{
  "balance_loss": 0.00247,
  "init_std_router": 0.0348,
  "norm": "rmsnorm",
  "positions": "learned+rope",
  "attn_scale": 0.272,
  "parallel_block": false,
  "init_std_up": 0.0246,
  "optimizer": "soap_variant",
  "beta2": 0.99,
  "lr_head": 0.00966,
  "warmup_steps": 125,
  "decay_fraction": 1.0,
  "seq_len": 512,
  "doc_mask": true,
  "steps": 7193
}
Below are experts of layer 4 (counted from 0) of a mixture-of-experts language model. Rows are named down (a neuron's output weights, with its number) and show model dimensions 0-223. Each number is 128 + 32 x the weight over its row's rms, rounded and kept within 0 to 255.
Before each expert's rows: a language model's description of what the expert responds to. This comes from a sample of Wikipedia text that the model never trained on.

# expert 9
It responds to: Function words the, of, in, at, from, on and possessives his, their, often in venue or title phrases like Hall of Fame.
down0 [175 143 156 135 147 129 165 161 125 128 125 144 106  64 100 120 136  98  89 153  90 190 127 135 139 205 152 201 113 112 120 110 104  87 164 166 166 163  65  96 129 183 186 144  88 166 163 125 124  87 121  66  85 137 139 188  78 124 123 130  72  85 135 133 114  91 152 161 124 171 128 212 197 104 140 145  91  93  87  73 113 136 144 154 106 125 141 135 105 112 132 153 147  93 105  97 103 129 143 123 146  84  96 109  92 141 187 151 164 125 114 147 166 141 160  83  92 128 193 141  84 141 189 136 161 119 168 133 102 127 137 123 134  72 114 116  93 140 114  92  99 154 145 138 158 163 126 189  96 125 154 108 177 183 105 111  23 135 155 106 142 166 160 157 148 163 127 123 165 148  98 125 133 180 157 114  96 171 111 102  95  78 145 115 125 144 144  98 135 159  92 120 152  87 124 135 169 123 103 121  82 117 121 116 110  66 144 102 150 130  92 172 145 176 101 192  75 155 119  74 111 147 155 161]
down1 [106  63 124 155 113  91 138  68 140  61 174 120 127 166  99  74 160 143 155 187 112 164 121 148  90 115 179 161 108 129 142 101 130 171  79 113 151 140 121  65 105 160 143 104 118 115 103 107  84 117 165 144 144 165 117  86  84  96 168 144 139 161 128 134 135 110 116 173 115 152 133 125 117 129 187 174 127 160 118 101 154 188 160  59 120 173 122 142 147  95 102 164 191 124 119 137  84 146 103 153 167  64 114 125 114 101 113 131  98 159  55 117 158 149 155 164 144 131 120 174 146 173 101 166 122 144 150  92 123 117  57 126  97  96 142 107 175 143 167 173  61 114  78 101  65 120 139 124  72 116  99  84 136 131 169  85 161 168 155  87 144 139  73 132 113 152 109  57 180  76  89 126 119 126 124 178 137 161 171 136  86  87 164 104 158 112 174 116  77 120 182  83 136 106 142 120 153  75 131  83 179 148  97  61 112 107 135 118  82 132 139 122 123 144  98  81 140 164 100 121 136 161  86 135]
down2 [157 123 119 143 148 167 176 157 125 132  77 107 144 168  98 107 155  80 127  67  90 128 150 125 170 137  94 115 163 124 122  56 134 134 156 174 101 128  46 122 135 156 161 113 124 148 157 164 110 103 137 104 146 204 172 138 154 107 142 129 140 121 121  95 107 120 124  94 124  98 141 130 141 135 132 220 123 153  53 141 138 129 113 169 123  99  91 135 107  53  97  96 101  45 120 106 110 166 140  87 105 113  93 152 137 128 170 171 111 119  84 105 153 140 175 107 106 143 156 114 102 157 123 128 129 119 182 144 105  84 107 142 157  77 144  99 197 126  94  97  84 142 103  92 104 143  93 178  84 118 133  81 137 134 159 125  63 143 121  96 154  86 111 154 154 192 157  79 160 123 155 140  92 167 162 125  71 163  91 172 123  77 115 118 104 109 144 110 192 149  92  90  51 161 115 131 104 142 110 126 102 152 102 126 185 142 177 159 129 111 111 123 139 154  96  89  79 119 156  67 189 163 145  51]
down3 [164 139 119 144 193 155  77 149  80  71 130 120 150  89 150 121 120 107 135 167 124 127 173 189 115  92 175 139 114 136 133 144 100 105 174 104 187 150 133 128  62 136 101 146 160 128  65 110 121 106 132 123 175 108 166 154 137  84 137  75 116 200 103 151  80  89 137  75  97 142  72 125  81 144 150 104 127 151 131 135 236  84  75  93 108  99 112 124 149 149  93 171 106 127 185 192 124 103 140 143 108 152 116 127 140 130 138  94 119 150 180 161 121  99 203 153 136 151 117 119 100 166 113 151 170 111 135  98 117 133  85 177 123 131  95 121 121 141 182 119 156 109 211 140 103 194 103  92 109 116 154  98 100  99 111  53 160 100  94 133 140 126 141 111 105 181 131 144 144 128 147 122 140 137 131 180  52 151 145 143 164 151 109 140 139 142 136 164 161 165 160  76  69 151 175  94 164 141 172 166 134  92 125 159 163 189 163 187 123 101 103 112  98 172 117 168  89 125 105 112 148  97 101 135]
down4 [129 157  72 125 168 157 119 154 133 141 156  93 141 151 131 100 111 184  84  75 157 115 104 166 175 111 153  98 118 122  89 130  99 147 165 157 146 149  62  79  91 166 100  76 166  98  56 183 126 108 124  96 137 112 163 136  85  92 145 109 151 135 157 124 114 135 171 112 120 124 107 107 119 177  42  78  94 176 178 174 118 140 140 120 183 159 148 136 147 133 136  72 145 160  94 111 145 127 136 147 131 174 150  98 148 117 119 156 119 120 111 108 123 139 160 135  38 170 160 135 106  96  94 175 158  54 152 105 136  93  90 108  95 175 120 121 148  89 112  89 125  81 111 134  65 145 108  94 102 132 179 117 158 150 194 121 153  28  76  95 101 125 172 128 121 188 124 139 138 179  98  92 125  96 175 110 105 153  47 106 132 116 161 102 153 143 176 142 166 127 106 143 130  92 116 115 145 169  87 116 175 163 110 144 155 210 134 129 136 121 136 137 142 152 131 185 127 142 122  59 131 141 124 137]
down5 [146 134 132 141 110  77 108  82 129 148 137 125 160 125 103 156  90 143 102 168 168 122 137 159 118  70 169  99  70 103 106 125 153 115 179  98 166 112 126 188 123  88 101 148 185 167 140  90 145 153 122 154  76 111 108  84 105 160 179  94  89  97 102 138  75 166 119 148 158 219 101 159 168 107 170  93  78 118 131 166  93 171  60 132  38 138  63 143 111 114  90  76 128 117 126  93 122 138  99 143 161  98 115 128 136 150 150 151 106 122 116 156 134 150  86 125  99 140  89 102 125  65  76 136 136  81 118 118 135  79  91 117 206 154  85 151 155 170 162 165 128 152 102  57 158 178 139 104 118 105 121 112  55 110 187 126 139 100 130 138 167 137 115 173 168 143 199  69 104  88  74 171 136 139 143 141 104 127 157 139 143  90  77 124 120 140 142 114 132 130 123 110 148  97 141 170 147 116 101 142 140 119  86 144 157 174  78 150 161 127 151  53 138 183 127  92 132 150 105 151 136 100 165  93]